config.yaml
num_hidden_layers: 12
hidden_size: 224
n_experts: 16
experts_per_token: 1
d_expert: 128
d_shared_expert: 0
hidden_act: "geglu"
moe_layers: [1, 2, 3, 4, 5, 6, 7, 8, 9, 10, 11]
router_score: "softmax"
normalize_top_k: false
routed_scale: 4.0
balance_loss: 0.00688
balance_bias: false
router_cosine_scale: 14.0
init_std_router: 0.027
lr_router: 0.000743
num_attention_heads: 14
num_key_value_heads: 14
head_dim: 32
vocab_size: 8192
norm: "rmsnorm"
norm_place: "pre"
norm_eps: 1e-05
positions: "rope"
rope_theta: 10000.0
rope_fraction: 1.0
qk_norm: false
attn_scale: 0.177
tie_word_embeddings: true
parallel_block: false
init: "normal"
init_std_qkv: 0.0397
init_std_o: 0.0
init_std_up: 0.0397
init_std_down: 0.0
optimizer: "laprop"
learning_rate: 0.00116
lr_mult_qkv: 0.7
beta1: 0.9
beta2: 0.98
lr_head: 0.00522
max_grad_norm: 2.0
warmup_steps: 208
schedule: "wsd"
decay_fraction: 0.748
decay_shape: "linear"
final_lr_fraction: 0.1
batch_tokens: [32768, 65536, 131072]
max_seq_len: 256
doc_mask: true
train_tokens: 271000000
max_steps: 3619
dataset: "wikipedia_en"
Below are experts of layer 5 (counted from 0) of a mixture-of-experts language model. Rows are named router (the router's row for the expert), gate (a neuron's input weights, with its number), up (a neuron's input weights, with its number) and show model dimensions 0-223. Each number is 500 + 25 x the weight over its row's rms, rounded and kept within 0 to 999. Numbers have three digits each.
After each expert's rows: a language model's description of what the expert responds to; "mostly gets" lists some tokens that are sent to it at least half of the time. This comes from a sample of Wikipedia text that the model never trained on.

# expert 15
router:534493497456516513502482487484511534477464495487567519466490486463501528504500482491509509526482483438492480511484489518494502425555526506461482528506501475495484482462509480468475499454455488539496518480469539481467465547482529524463518504518484527514555495517505442514505434527504490517470514469477496473478505459533481545512496509517484505540447527466514498540465505541544459502462528489568497515509517498488500486498524490469499469529523503525527502515519487511483545514527499518506520485482508482505511507479495532503553548532501488515478496508527478521534461483528497482478480511531494509502514542486492523494522480523486477484498494485506484537521497498480477508499
gate0:497488522474503504531511489519491541517521474446518493498494574493514498475482496531532539503518495506495472562509518518538475494488524504496520488485455512477473510495492480498481492492522504491496515485593478470464454478535525444474488497539486473533515497542483498501481494485490561503461473447522500510510491506506529494452493477539497503503508514479485472440509517453496494538519488507511541474502489506451529480512469485500488482450504520499483481523460493511493500484487506481531488518497491502484486494522515472491492486513460498525501434499482514538456520469489483484508487493497492483498529452482476515466498453471487536451489512490507493560489525555482462527516
up0:505481468526488562464489529542526545507501548501499529471499461486498493533545523517483514490518478535477517529486485513490507519497494501488536506486515499541517491535503557509555488475498504504505525495531447556506514479578517502486440511521523482519502529489522487506480476430558492543462506509511557520488508516519473491487509506512455442481498543511492494524479513522503523509519536485493471484509516500528504494497527475465469521542482504492547518475482511481480482532477516441462476498517506529461510486505483526517530496518465478456504495499525506519474484518508503464513510502487504549493508511493496476470485526496497477490516495545527522484528501456497465510512
gate1:480491434512477563462489462499512497498512486494479497485548531484519487554560510500490491506436503456519529477495491500506504477486455495498484498477522501491496507531484484513510525483496476457528461493512502483474445536502493533487500515487473503453505531507477491547457506498474471502507465486466502494507505499522516512483479483509466522474524476546532497509513474525533520481456485509522521484527462483516470469489492535486505470481471506513507525512518453510500483533509490489485502510486434494516461550507518545495453501483534478482490563470493498486507485530542532490513543541536504487478518521513512459510478534529507479512492568472468497509519522472510465490509
up1:513500468459499482530452510534494537533496529492455548450505493520527553475503491495476528511503484493507482509475526440483493522489542518484509531482527494518522472501508492499494461499513492462507515523535499478506492469507494487474460481508493486542529491424499508541561507464493527505495521520494504510518497479496526486504451569543530492506499488436485556506476493470494547477477519496467479494499521463461500485521540469497489538489489518481506464494528508502486528492484497503526513491496509495538496507482509473484494497548519490478491460538541509515477525538461483500520485470468524475552492457505486492525521472498492453480495482520506494503528500464494549544492
gate2:505497510535471539539514516504489500521538524496493482523513507482483493480488449514533490487478533504514511498468496494451476501457517525492485475487500476515502499502522507501507496518542487513480509510462494518484512514482516458495448496447501534510506531516522499480506493510493493438496463479463507500491495472502449519503551493500476503504518490489441513508521481525514530483522500496447500469515527455550454560510459492505527540494509470416489548482539458465515494491526511477495528534488482503481493482478471508533493510521528489458516554529513522522488518527551555475536456499448461504518457484506519531492483497529457494513519520477515511525490493517496504522507
up2:540483475539458508516543534490509499547502512488528527509481488487502498499501533568435479498528537511486503487489523512501517522478498495526488492500479482560465458510512535505515481509537521493490510492482507548502483499485542516527494506490489508518515509496472491485527475519502486532504525485465517465478504489511498510530543514528520514498485491505487509524455466522537519481488533513487481488532541454551485491483511480504543488510543460464509522466513487497509511486545496539489486469493525475497474475528486510539511518504487503473533533546510534456487553502493539451520454506462506463549458520488549460522477470520460464528525500468512474525485514476504524488525
Inner word pieces. Middle or final syllable pieces after a stem, such as y in repay, on in Veronica, qua in quarantine, ture, ce, te.
mostly gets: "ce", "on", "te", "y", "so", " So"

# expert 14
router:535505517510544481450511453471532491507497478512463529514523473499487495519514496528521531505497521518484565556495530458485514544477448499467527484487522473457515528520505519525499487469474488484492494469471484521496525503519471518507472496509497494503489485448490532485492491506501495485518490479494520497510482495509527466500530492555509483502503496505495516449548511495479511551552524495467486466500516487518494530490466528571505508461543503511466549478497519513509493473474487509473513460500533519438466461521524483486477483479495514487494522519510515490522496554488487519538520474502516507529512505501523465453488452481504499536500569525470505553468493506519495451516
gate3:486451551518505466491466484505518479514504485492490518512470481502513480499523495522543508499492531473485486545531486520551501488474518513507499423481509495441492479517498512524496521500487471423503519470496496499523465514473498521495498507547477482500506498499489506537481488498543488487436499455473454520507467475551525499496520521539525514493485453509518557479521521480497489526516472515523504453523499519500538525482503509501499456489487520492466494494480487462489489510466463533490496479503503485468522473468555504439455525488471513505514496538516485546466529513505521515506509490502537489495527520501500476523515484504462533501484549506510473537543447460476500473512
up3:484519514517516473513504497469463555519546551522493522492546478473538504492489465502534507513505516489521533510502481520501526475530519509513482496509475530462526539499482534473546500488515489509530492550490500509514501506469548497471542469497500517524520487450526527478545520532504508467460512475436471505499471497519489471505529497513479529497467477481496485492497509549481469459489485476555493489524481484514549519504460485492534507507490515508524450510496457499457485474498509487459495509473493525503510488503524517466492513469495499503486540509520494537453494538500543486533473457486483482504514516516440499506501473448479481479477539488492513463535485569477491537514
gate4:510545493529493468459493461450494533512458459476497505470567513535467526512520514514498510524487488504477511520521508507487473512509483514494502507493521481501494534465510503545483484519462523471526487470489468523488463467473510473534481459521491505481528521474455425527475453501478515504529535545469489549497486514480520482538514545485541491487511507511504502511489470481506493533533495525496490494506481514471485502495501515520492550508551509513481543478508517555499483488509513502539475450481486487505503505497536474480482490523507493493538451482501507471529513491508517459517499467509502508502495488495550499557479507515581522501521512475482464488471515519540466466468
up4:536532500503477511515489453497447535509518539545472484474541483518501480495487510497523507512497459465499485490512463500495542507486526471505496521463498542513456533501465568496506490485480489531481528498481500514472498503524483493490512516496490503455544527498487460512507500482501513486473515536505506470507495533487501469528518520483490481509477489487477468491475513489536501527447472520555488482487478484520524497482492497481420542493480491475503492545504513502519473511558517543496497483528476494504498533527520513536459486517533548499492492496528482471493474438460521521543514492524514501500466483503503505530461544440534496467510520531499565494487511483512504542550
gate5:515472514497494486534487498488520452503518462458496487531493497499486459496540540455522501518526470528505519535502508538510490495458503492475499489500487475504520521444505472512527492471492528465501484493506472477454521482521494501479503517509523493505521499479513474522448475528480497515514494462511448510546494496527492491499443492500478457481491542467502543533487560510495472567490553524479503492538517493476500493494469504526485470486492549512507525532523503515498502524543465467564511525508464476459447487438516475495487512477494508501495474532503495543491512523503495481526526485542493503524568490474495490516544503526523511508511529518488499519516539461532513466521
up5:558511542473480493485478465451506484499493503453495501552506498483487505520517517500476496477525462504491512528480522541543529519494492536514485460478554510500511561518515478516534478475511542466452495489478524484476459479471477532493487482514579494490524507488508462560501497522523539527524504496531519494497470513513463493524497497480519505517458516486501529509494522470485522521507517473504546547480520513513465512523516474497466523516506501521507500512501491497502525465508456499552520519495466485507454525466514506501474519481506480510528482490519456469501522535503548469498496465519472478508521474505512465518533488501520584488529513501466509526531515457510520485521
Common nouns after articles. Ordinary nouns after the, a or of in running prose, such as film, area, people, town, data, library, administration.
mostly gets: " Film", " area", " people", " town", " School", " population"

# expert 7
router:465528475458510513471521475491509500456480511504475495519495524538497512511438492501529487490505465513495527508484491516529526478507497473527487502484487497514535476488475460452532502550523505523488491477456480498497522511522495517542507470490502523455500519527501524524499493501487469515492481545531530490500542541500503490473518504503508482472476462534494510500530520532507440459489479523490517520474495494509513525526510529485473489545429457468483461511482475498517491509556494464444521530493492494486517517489486477496454450517501538546505479462482507483474491434492459595485485483454501479477478507485482498488501538500485474488446502504483526494500508517504501509523
gate0:549478473505499475493499502521494531536504532502512457520462524496516433491507482470546502515498501512510468485525557530517570480508512511527556473489458494425477475471498478504534480506513506487485579488519485492524498548550497500473500525524462517521498524517459527490491515523494493529498467535492512496491495489551552507499504495517506540515487507511516513471516506506519480501503476542550486471473504508490493514531477510536495462489537526502521483564505494513490526508485499480492521547500497503460470513517491512468487475480515488514450482496510537522470517487516508499491493499509493507518487493510511535529486455521489554472506537540538452527504478484493471527481
up0:523514453502500531463484542523460513496517514525497525511483448485506449512520518545531471482530489533497508518445495516471501497510484483473547500506509461547512515495517530456528498501507519498488520514520491505557516474556476500495458502491525521524500516479485526489464536493546468547494520546497494478482473482530517486456503460524472505491524500528504536543472505532492523480485480497509447509531514509484437536511508469503494493516493493509499481502510468470501541531509550466446513515533509490490496525526482505538581531523480485470501490468509496510437532506517490482495508505495509484522473502528492474500488508462510523464493480564508510480485487476490490510502
gate1:483502493522451542489479464508487486471499484506506478500498506535503499523520466523479549496472559508518498526554500457506522487496520479505474497513507532465533504512496473488498519513489476506540475528532470498512523508474524511483521545482496502533460507473482524481523502525464493510476491476471491499516505463498517531483498503483468499482506504533543477499503509511519473527498514516475490453500494500521447545529499497498531496516496494484509501469492507544496463547488499495503519526503458523511456524513476483486483493528538472531485565488498538487510455546540525519514472483495499472489469511517473559528464480528515463536475539481536496540558474496542449560455
up1:508473469516503453537459544520526511530523531512483502487433512503512478447489496496512495498517468481507506502461460505484498471534484521481553558495476532526516488524488522521487505478532492496494545486487464489542518486505488507500540469535517466557511475485472481496475513454450526476516506508511473518492524505470533503484440512521517483518521538487481499536524513485482531500527510497477512513506489467432504464477510517515477483484493533528541470517515497518520493513527491527488514518472515469499537514449533501485494516500528542427471479496473520515496507468496480470473476519494481518539528493530456480480523507520516481487522466466485525470482509463481491509543
gate2:574527515513516557524476516522505476469547484495477447485511509466470492516485496561532490499493531472504489469426502482484482527500516480511432474504518456520485498498510540496502520501515489497503471518516512444457507529508491489468484504465517525482475506505520495479509488492515501493504507507496484527514467540491480485503528479487482533478487497469471521518487484444502496525507523472451470484456501469530447489548489468535530562484506538463540529499504517526504502489508491508512473493505504505488485498491477498521509495517485558487487533517485536503490506504575560482542468531497480466488487475521527523524479523521512541494488488491518484512482529494475530487497
up2:559495492501510518482536541520490473465500489468495445505502511458491498505476536528518471458518523470474481487450482491503482523506528487550479451502488430526497469500518539488522520487516511516506534487485484500466454496504508484480490510460490504479495524511470517489516513527527483517506548515503498505492467500487464505514502516536525514451449488494452506504492512495490464539507538489477498508484514477531489484500493469520512511505495522459512501479477573503479493493524524501484476439473528455443467491496493470515492493529495550487479513512505505498475547469508556507504459554506521467494508514501522501488482533492509547500475494533509447536463536455486518494499
Quantifiers and of. Quantifier words (all, some, many, both, several, three) and of after list or number, often in awards text with Best.
mostly gets: " all", " some", " three", " other", " many", " most"

# expert 10
router:524542507491490524535504538493489504488484556549479472499507498477508481539500503495498482498533540506496508473447524506497505542445511515530470487539442512500469479512484498497497543502542516539481506487534522513492479551502507498492495504499478439476496500479548508497497529488535491496481507481511467497489488524494508486475522490481484479476491525450533510440489492503530530496468510479443471523447506518530486493532495522524531509555511490483505498506504518515521480498503512433487507499528493486579538537534511501535510516429534497515486453513499496492493509487505495447466493523489519497537513558496489490512534513483444509466516506467502507497522512469511510496477
gate0:508507529532471486553515485517474518505528497474478505514443562439535434520492547495514517506525528508495486544510518531524498479513488579526529441499478476488463481511469474504493515496536514494472517479513474480509480475507525482521481481507496496502531504521476537492503493507483528512520514493537488496521497484480520500494500485521517532523471488516528470478475503475522533490507496509514522486507524457503500508446477494479478478486503499475534487502434504558519537486482519477481525536500527508459484483490473466514530488540485471486473489536493551491475494476531495492500504494521501474529493486467515515508483503535508544469448493500549466572458506515499486525492
up0:518507508518538534465455488531481548506507512490476475523534497460512444458515573504514498456524494538490529521470476531499464523534525479507514479488515499539494488478500529497508448483465481448488466497495497492556517504549511488540462512489481504529515529497511515470440502494508520503495502504527494479474484504534499437498519448528474479489496541521494493516494506508495539464497511482502492463499492482488489504486504471479470481536492495489532458468492520481453495462477466471470516532535461500480495506543522493539478511514489504502512507505540542471491522490510500487499487475483507492480528500496518485515490475498548485432529463516540515483500460535502503545488
gate1:480478458513524493447472481482532504485516492517518526473523479475531524500550487461498511578472536498513508522519453462449516474479495496503485526493509570466535482500478528511519475520472509498541483522462469526509480509477496519499530526503495541476513505522499445524484510513498495480488436503488487521518538500518499514499488487481454502475489487560552518501487486511507503454480518507461527489531498493509486502501541500494532479485481455483459531484527472538521470511487506470528523495507489468498486497487522508525494492496500521429473548528521552475542477511511525518486493528480483503451516510503492473500465489507507452521493502478454519510535532492518503523492
up1:498530486491506513532468520506510514521503494510505462484522481474533513504484463477498521547500523507515460492473479513473490457521478506492532523492485535487516510522535524503501535478500499497520481521503455526523537490525533489488497515523519538494519502483514447493476506457456503465493528469502466505527530501476505500480517526514531501496497490472461504468506516473445487498501529446464462488482459515462454483507495470536541476479504535467521513470480491527479487500519521454458499520497526437485493507454512462527522511508542485459471495489515527502507523464463495451462505516510492503498556521506519500519498508542493544472474519486503487568552562470502496543499
gate2:511482495527540546514508482504533460500531496534495456534505513451455487500494457514513488476498504517492474532452461510505486484501536530523483481506472480533510518502480462502506500524479495483528475531467503474470558494525458486482484535495523524518487500499522488488502492503503487442487463524479484499516471471498457475487535436499495489520515480452456479495512502508485496515526462484466483487453530481525470526480473488525504547518515496464495505464493459489494517483517523511509507522516476517461521513488480478546522527520531540518496550546504494513518499499603559476514486519496499492507498470534532534515504528513494468538543515502507487499481515510525501524502
up2:522422459543503500504544516517498471497499493495504493490471497462479511488497519551485512466522510492489459523507438522524492512484494516529489470515477462564477487506513471530514483545498527499510513527478514521470527505509500502520502524490502509497450501474492496494510448497516497515473516542473500493510441443478458460502540500519497470474529497467511483490464456493483528538482529504495488494504526481514528470472497510536495500527544496489495488479510507548507510500582520494460461447502516494493497519467487490529501516496522546524477515538537550486507534496541525465482501491518525492534486528499531469506514516526480487501509511533481454498479524490534458513499
As well, name pieces. The phrase as well as and copula verbs like was, became, plus -or and -ov pieces in foreign names and list punctuation.
mostly gets: "or", " well", " as", " became", " have", " being"

# expert 1
router:512487485484476539557475469501466476502510517486465531523531506456528498536478542441471475489520508527508495494492467531506461518500492458531456489498530503496518489516509550481495516492548511498496496510511517508480492541477476512541476508489498504473504507503489488518497538486508490487504502542545520468518499539476446485514518458456503521492509503521514492503493501519498524466473507498478442499459501519518482481469468521496462526487487445494495475468524469459480521518521461484501520492533502480493538591521494474459536489509504522498534524506467480485537490491551543500495512526492501487482493484495459486529498539510513484523473466482441535480477539477454514499494
gate3:538512527539471509464467479518516529481485449473510526479505499505511520543486482512507525548512470514503498544481493503568513507512514532478503456505479502437497504523503478538485459495464513506494488463444485516526508525503470513432499532549485474533520531483452498541515499506502477503456516488526476504512459490537500493482524505512507452502505492498497514469512500472510499500508491505493449504488472478489529472476511524528530458516495544492468488485486514480499517472478523510513488500482500498448466473491491478474476476501493486467524516495494498542491509506516491489491486480450509405511493493486515512499438486493543519498456521514512459529544470470503488536471
up3:449460558458505471509514520476486533504530537492505534491491511516517484509498477537488518528517561488506501512545505508510516480495514487531505511495533534455524513496498488458506514517538503510505511506531513488521494490464538449521539467496526500525489465450503499452543491531514542471477518477508490526493531542518496516521488481495504515483494468562454474485522525518485494495471494532542485490486491526555503544509480488514536528503514510552538455514511479492520470468460529543475494518511516482494519508506536534471495487464521544512494486518539525514512510505498566500525494467482478501480540543492481471481476468504503493525482531511460513486480492549469492501495
gate4:512531475504501471487495439490480513457498484487497513467543486504462578490494476493462484534506463528505510487536535498483518535478497559521482530472530513507557564477484517519484499538494535484494482482516452529507511468486500521514514473521515482457504491518506480542497445515450495502538510507500477519522493503510503520501516505454519471536510529482495479490466484495491491538488532518500499472505501504453494496447515495538527552481526512483484505466509497536531479522536544492499460463491504515498484503498484479561500529509535480471520517466497494491544462528504483513499482481509476507504452503490515537486508479511534493530531531496537511513477469544541509471491
up4:531521500501496514485499471511472548470523484515495481466531474512495515465485473470502494466493493487478508470463499467470505503431503492519516501506518530523515543531506534505481527485472484464477453541476475549506479520478493554521531487509483532443515512505502504530490476438517514487498505508519524475527479526511511499490499522465515445503432539487495488505481508475500522507465505491547500467485481479461518471458551494501469486499491498491483487525472529521490480525559528556478492458510473556476496523499484499553503476508532499517487510497500486446520496496464484524448511503514537478514491506461505503488470504529527469477524492518532538519507514522525508545512
gate5:486487524507505507508524502448509539453511464493543484523497498495476522524539538469514538515514531515519495495493546495465528514518508543496482476530509498482510518484503490475531508483446506468521469504482460502461527481484520509482504498489505440439492536496501499493508523486511467516516475499502501519525515465504495501469493446513477480489506473497533565476469532524518502529494500481481548510479541496463476519515508491513493517465479510472471541532520532498601495502505491462535518530521494452490494453479448489551498540503496492521510514497497492533503504499510502509544537474488477560520503494474529498526529509508526502496520535509460550515520491493515532519495
up5:499517500513473492510496470480503492518520474480472498530526494519505474530535503511523565490543461498492520485524513515498525510511465516521509480483529531432470527495515519516480490514498509454466494500470485467475460490464489533511513518530539501514524465482514460536551514542471520477505474482486513482532503511535492538500505529489529473524505512476485521523500544514519473538493443517527517469491455511514508537501518431439507529503505483515543466498498509463476520490510499501537508505527462505502444526486533471493476511489492477532496466494495515517522512499470545451510499428499499469510519514530496487479478515494501521489483539481546474525536482508525507449533
Articles, prepositions, row openers. Articles and prepositions (a, an, from, by, until, before) and sentence-opening The/In, plus heading = signs and table | cells.
mostly gets: " an", " before", "=", " from", " until", "|---|---|"

# expert 6
router:482453539531433511512531544498490512541509480498531465503467520546480503477553522524475496481513494523497533479494507492502510500470512491525523494492467517516489567473479512512497501466483514503504483502525477500548517514535466468464509520501464514477493494484483510484465509483498482490494505489481510517417517472510493537488499503466569534507456512523432491487518536510476501504529474493494485495500486521497534514523558503497536498498521547554571474499465525483542477532521505492524481555493494493457488490488475495500477512485489495515519507493505478511486547525511528466487513501542489469513515433504515519500535465499513532491503502517490476501487493525456503501512
gate0:545485509478495465521494488493523522495504500519538504486461540486507497508523502509499571492496522507493480499523517535515493483476478537550536517507476496497511504452493498519546485484525498454504526504521501509513462502507526482489526518530472503495556541548485518472477477511485472466550503522478507536481505494489517519498504536479490474557492485500506439483517500494538457509495494510517539504515504539541527487516491487480504459446495521480482503568503497511492477548482549474487511540504477502489520506469522486516490458485494470477477454501464530519495474442522482483481503463545457495513513472513511498461473485529473515481475491494537453542511564490497483502506
up0:495539469490490491465479502525493533475501516523477496473526496479513480513530505484468476471485499530494479504492519492485480500501524492471522441490526489563507513504503560566510518485499496492507513504524476476529498505559485514526432490470504473557514506465516505481491497452517498543484511524515496466487508540532485514468520493500476483503512541525498495533464509510506514525450534490488475495463501464523504490468496458491471516510487514498553510494533524472483497504473566438442499505511519520523479527541492481528537506482507468473502472485546496481493533488487492458465512459499509499501511490489462477461448515504489479465431501536514509482512497492487466502511
gate1:463481482494487480479475466530512487513489508572545476477516502526495517526534461546487536506523532562488505521502518485461492474507470490529534508520520486464547443489462543512533498482495455519527496525523476550526494507501498524521537486477470499489489531488502479506547487498465484492513521507503476499501523483458523493478503488510444513460537462546529511512474497542521474492491474525556489475480491483504483471494494512495498493471509504520486504470490465524506516536493499511525482523508451532483492509467476480508489473515509537532533535497502506500489474506508545524541513474509505461476475511481498510484470509513547486534526503503474549452490511517565528538485
up1:571510506493511487508454519486491504533481492457465522495490568504477513488473483491500485478501510488506518460515533509501476493559498513511496524523493492513491500495521482516468492503486497522544484490480481468491507516535509517458521503484541494546497509519496540547481522505461508463501468475470521525507507511490502497491428554477508445541499528469486513500494540478489531488497521509450487500517459494466474536536500537525487515538515508490549490509501499504510521494515509473508541470491528453510481528499550508507499506545512494468465455497492502523457474489515475494455480522471480544535498540541506493528546504506522461475482500459517471513541493485472493544529
gate2:518494489550504541476489491543504503475502521490501486523485491438497502488490495518499493504476507483508485513455509499481520492477496486522460486501472442506518529509510465515510512534518510517501491498513509487491490495507527494485476517468533511519525544517516505493488523550468467453521447533482504505539486499510419469494510492503501521477493477470481476523487512503483526494542511474503465517448532458543492533530504475514468505511519466437496494428541469483460516484546514493493501509538485501466507470518511477559515509502531528472505564528546513481494496550558510470534473509521490479498454503503524495473489494497462473529499497470465518514495487531515526521513
up2:507471488551508521489537502502516512498473517493505492519453478496504528494503543506491523493501519496494476548509473509536496494469483476519510496498475441512498534493502499517529508517482539527493510482494496516509469469535535498475491515481524535506503515520437472481510497528477465508532493507477512494501487476487434499535534511546526509455502492509504468513453495497487510564516538480526471519520520457524532483509496499530522468528524502460512484454516504521496516507596501480516476435518490461467508478485546456516515535521507495457482538525573502457490495493519519488493500501546506499491468553508500467464504497525495530509489523493477485521488528510525475490518
Latinate word endings. Mid-word and final suffix pieces of English words, such as -ation, -ment, -ant, -ion, as in enantiomer, propellant, correlation.
mostly gets: "ation", "ment", "ion", "ect", "ant", "ator"

# expert 9
router:525489483504478504500477481496493498480508498485462514512477509468506527551483491496467475474510510508511486492468470552448486522509495492488432490509531520484546516546507521481477521518527492474484496492469520513472557546485501451520492482487536503511478551499516519496490544499492454455525506550510459502517534535478424469522522436462483528496503519437502495522528517504486520474511509483502470527499466507469494465490520547466490516516479455483503441508513479502487505489494464466484536504477501501494517544490494482443499478504491499502557517513473480474500479468551521506512478506454497512498532483477500471519499504486517476489488491499455512485485492499513478461518
gate3:494550514506518469480454512529523524520501450488505502500514500493540487497547485488531562548504503456510486534534520548536486472528498484555497493503485467437484538475494460517488528503509425485533523496502490466476504516496473524460523495549501462510536496484478474503536500514500503494466514494478546501510453502498518514472498527522491495542507454506487543475534513493498450477553466515491459505485482500500506530515529496475503480530530547543508494514502501529535514468499487516493526499497520499469487505514481493432505504485480461482510445494486533534494488491481554465546476522485498500516511517486506506499466487498487532501487530507498461495505489484476499485474
up3:491533476478538511501496535493494551497524481495509530495539520484526537529529488511533516534527507515498508496520489546457493468545490507486472505519479522454494519491463473493470487471499474495512491491537479498511464519515501486489556469501506501518508481439516479476543516528488469483462519498458537502453494484509475462480485445529516535543462493500475493466541529467494459467505481479522486502493502508488546500475505499489520527558487535564520465481516493496513544488464523482486504509469520511490514484479498501461529501474500484505476494507528469493460505488529488439495463509504500502522531521497450494486482466469502505464473526532480464466467474531473455491504
gate4:458584465490497492464460482480512519504491458491477496481546501502492537513512497465486489504478426497501471488523519513470501530493504504512495494505481515493487553464482516541485525515490515501513465505490459552442498506512503474517485470527503506466523513473481487500500507484452496510542506529486483513498507524494491516518484458518514537505515525529529512527478478510479483541516471506532456490510527492492506473483540453488504483512514516475471532455520491512489451469480509498489491476468492514511490531512502494518536493502506479479532472501495479446601483512501493482541527521496496525495503484483555483494474500542524473508503506468494460482472441507551517461493
up4:499533478483493521471499475540487536502510477497448463480517501483492514521501501500518484498487481533493476468480498494452522511466542519485477463509485544504441520510472531475488529479468487501479484527489498567496505511544497518463516494526474519462523517542489503511521534515498546488529505521536516481520472551500516477505469481490493494525419512494456499527479489501548500511469473473517468476511510491498521461492539478502438456522478495487497551521485510507501476490521486511485532469481483526506498505478496501524531465525517496524444475529496482449531506488494455542534528524485519504482478476476546499521426505496507476484509505509523489493521492477528520478536
gate5:524532447496512484473505554503501528479503492528517526505509488516470498516510514500488538526510488542532533574518552488486507441525511501512517443493483507509553549465528480507531510512512511502502431508460498503481537457511542507473485488548528492477508456446484461517473488479482511495509482519476486493540484470556498532502488504512487483497518487505483558539501475494513476520461534565481519497517523476512492533503541498487481500477503523483472479516519509480515503519537506497573521526471499497489480450532483467513481484480518488481460496530519497502492457524484516517484493483501451496488512495498488514497489459510492488517508542480512540506533500489498519512471
up5:565504499502493469471488498456476533498527516470469488505548476470486484508490514511506552491503475474489529523560552479543511477509499457492529455486523511524518552533490512486508445495497526486450482493494492489483471474516479532490485489478532507501482491443494485521508474542468560526504451504517489475491472461561535501532487527484515487502510532465492517523528492543506495466508533480484519493541455510478499512508530536509467481510538482518531515486502524506462543454522496505540503543512479520522467519487506516532458517465518493522498476506513479504486516527493528482493488445495506469496505489524509482487483498518476480483509521469487478532530457487520509473518
Line breaks, sentence ends. Line breaks after headings, titles and list items, plus sentence-final periods and closing punctuation like ." and ).
mostly gets: "\n", ".\"", "\"."

# expert 12
router:483518466463441490509450496506494468507518481517473484522489472497455494490518479501465477502459512470512538454509517502525469516530535511453488505474533513508506487534498530525547507496507481523496491538542485513490514537519522482534462480495534492506537530512479512515460567503499504469548470535484490498531518549476482521539505481528490500496486512512560510494496500497474523484536494486465545479510546510491497491506485536477457514458454425499456516514514490475502502494525508473478494479480512526524495542491473484480501497511498476519501463495522494523459486497528541485535514508449510535488491486508508478485488520513529486477530462504526549435506485468496513516518
gate0:503502514501481486537497497521516518513530459485530455494465493494496492511483519513491494493514482509503500488505553497581540513515492501530523518496453473459482474472465488500521536498488522528518531492525459490467446480535498501478488489514478530506527504494470463522506509543497507523532459494536524507541497541493543494503491545529500536508510525501506517502479477546524460515508505526515517437525497479522518503493492520506497490516527562520522500511444496503489501501491509500529489491443505536480475459476516470466522439493508488473505450505524549498513507479525498495556492516491492494499522522510488530493428465541515531479528526532551495516526545485496501521507
up0:493493482503496485461458510526489528484524523496521479510506478476522453508503549477481458471496471511495498499462515493515499553491524499500540477462512468587498488422515546515491533480506506478484474491509511532492476468560529484485439497466470505525520500533517499496461526481515496540494446542493463526491539495519478489472482497528471461520503479493494497505464514517486485519484491491504482474520496460522536503467527457463507514482501547517497519445501524488478533476495501479455496489528522522482485466520516492515517494505503487473488473500517468482489493517564502446506500460493533502500481492506466492465467515511483520471490514534525485509560501491519474516512
gate1:549472497503497509488482488547495501524548475541507475481508502488511495496513447521492535526503522490515512505512483460507497508501505451478528465542511531423532474487484482528485504516508506451511486511482533509511478538459498474477513519472482490513495547503467512529484531494506488479493418462488508517532504540539505497485478492490480496455498493550545504441487490523520495514472505494532491476489462488528478497511527496497523526486478466498486496539510518508468504570489481521501514502492443534488501519543513495485511498507548499486499511464517530472481489480534534493484504518488502502505501509539480469562491507543514465519467508495470534488510525552550460528508
up1:476508477506474471536461538484532524508470527522469514516448516534535502463511493471503522488479497501501477499496500539472474497509509542489493507467530478534496497544545501484512516509501504501497468512513462502521543489516496540521512500548545472485501454508489508472539484456477528486492510512467468493511514480498486513491450550531521498526516501478467487495520523489487540478508493503486484483524492476449433486554485502507518490523515555453509454478506476506533493535509514497515511481515543422521482519505500494490500498534471494512513488493489496541509499527455465474522488483486464535523480452515470515475494511430525473489475499473529474533515470468490533499514
gate2:529494492555463528455525513524470506505555501497528470487515502468489480484525457517480503482516530493505510480484496491510482490474521517489477479499494474467498469506497501516476493530506481515524474489514501476454492494503519502517484550479493492477511468517476564487503491531484507468457496468473478521519499506501475509522534516454498461489495510462526446456479527501481502486502455503473507432516512473522486562510517526523492523504509481441523543507468471490493495530512507508476459476537506526488504486515493493518482486535556500489485516505504486486490483572534532499514511534485472522547458449543503517490485514495513495519553500482499521516462563533535507461527
up2:524455468505471511459527549531505510511487491457516470483478492487487505497507502527528493451538535493496493517481532518530470522465530485509491511501477491487491481511504506498531444546508547460474509505496517469497495516502520476503510489489470489537498508486478534512536469541478486501474549489446502495447501508538448474547528551507505495500499473506531489466454480519481485507534519507527486514505529497504506508489512516500525482550539484479501522477465486511476481474503502550501506453524526433518502522517502495516490482510536534498493512519509505485481526530510552521481514546496486524542499490554532483505510498486500504542501513528486481522451548524542521444544
Infobox and taxonomy structure. Line breaks, dashes, commas and first letters after field labels in infoboxes and taxoboxes, such as Phylum: Arthropoda and coordinate N.
mostly gets: " Phyl", " /", " imp", "{", " Follow", " Tak"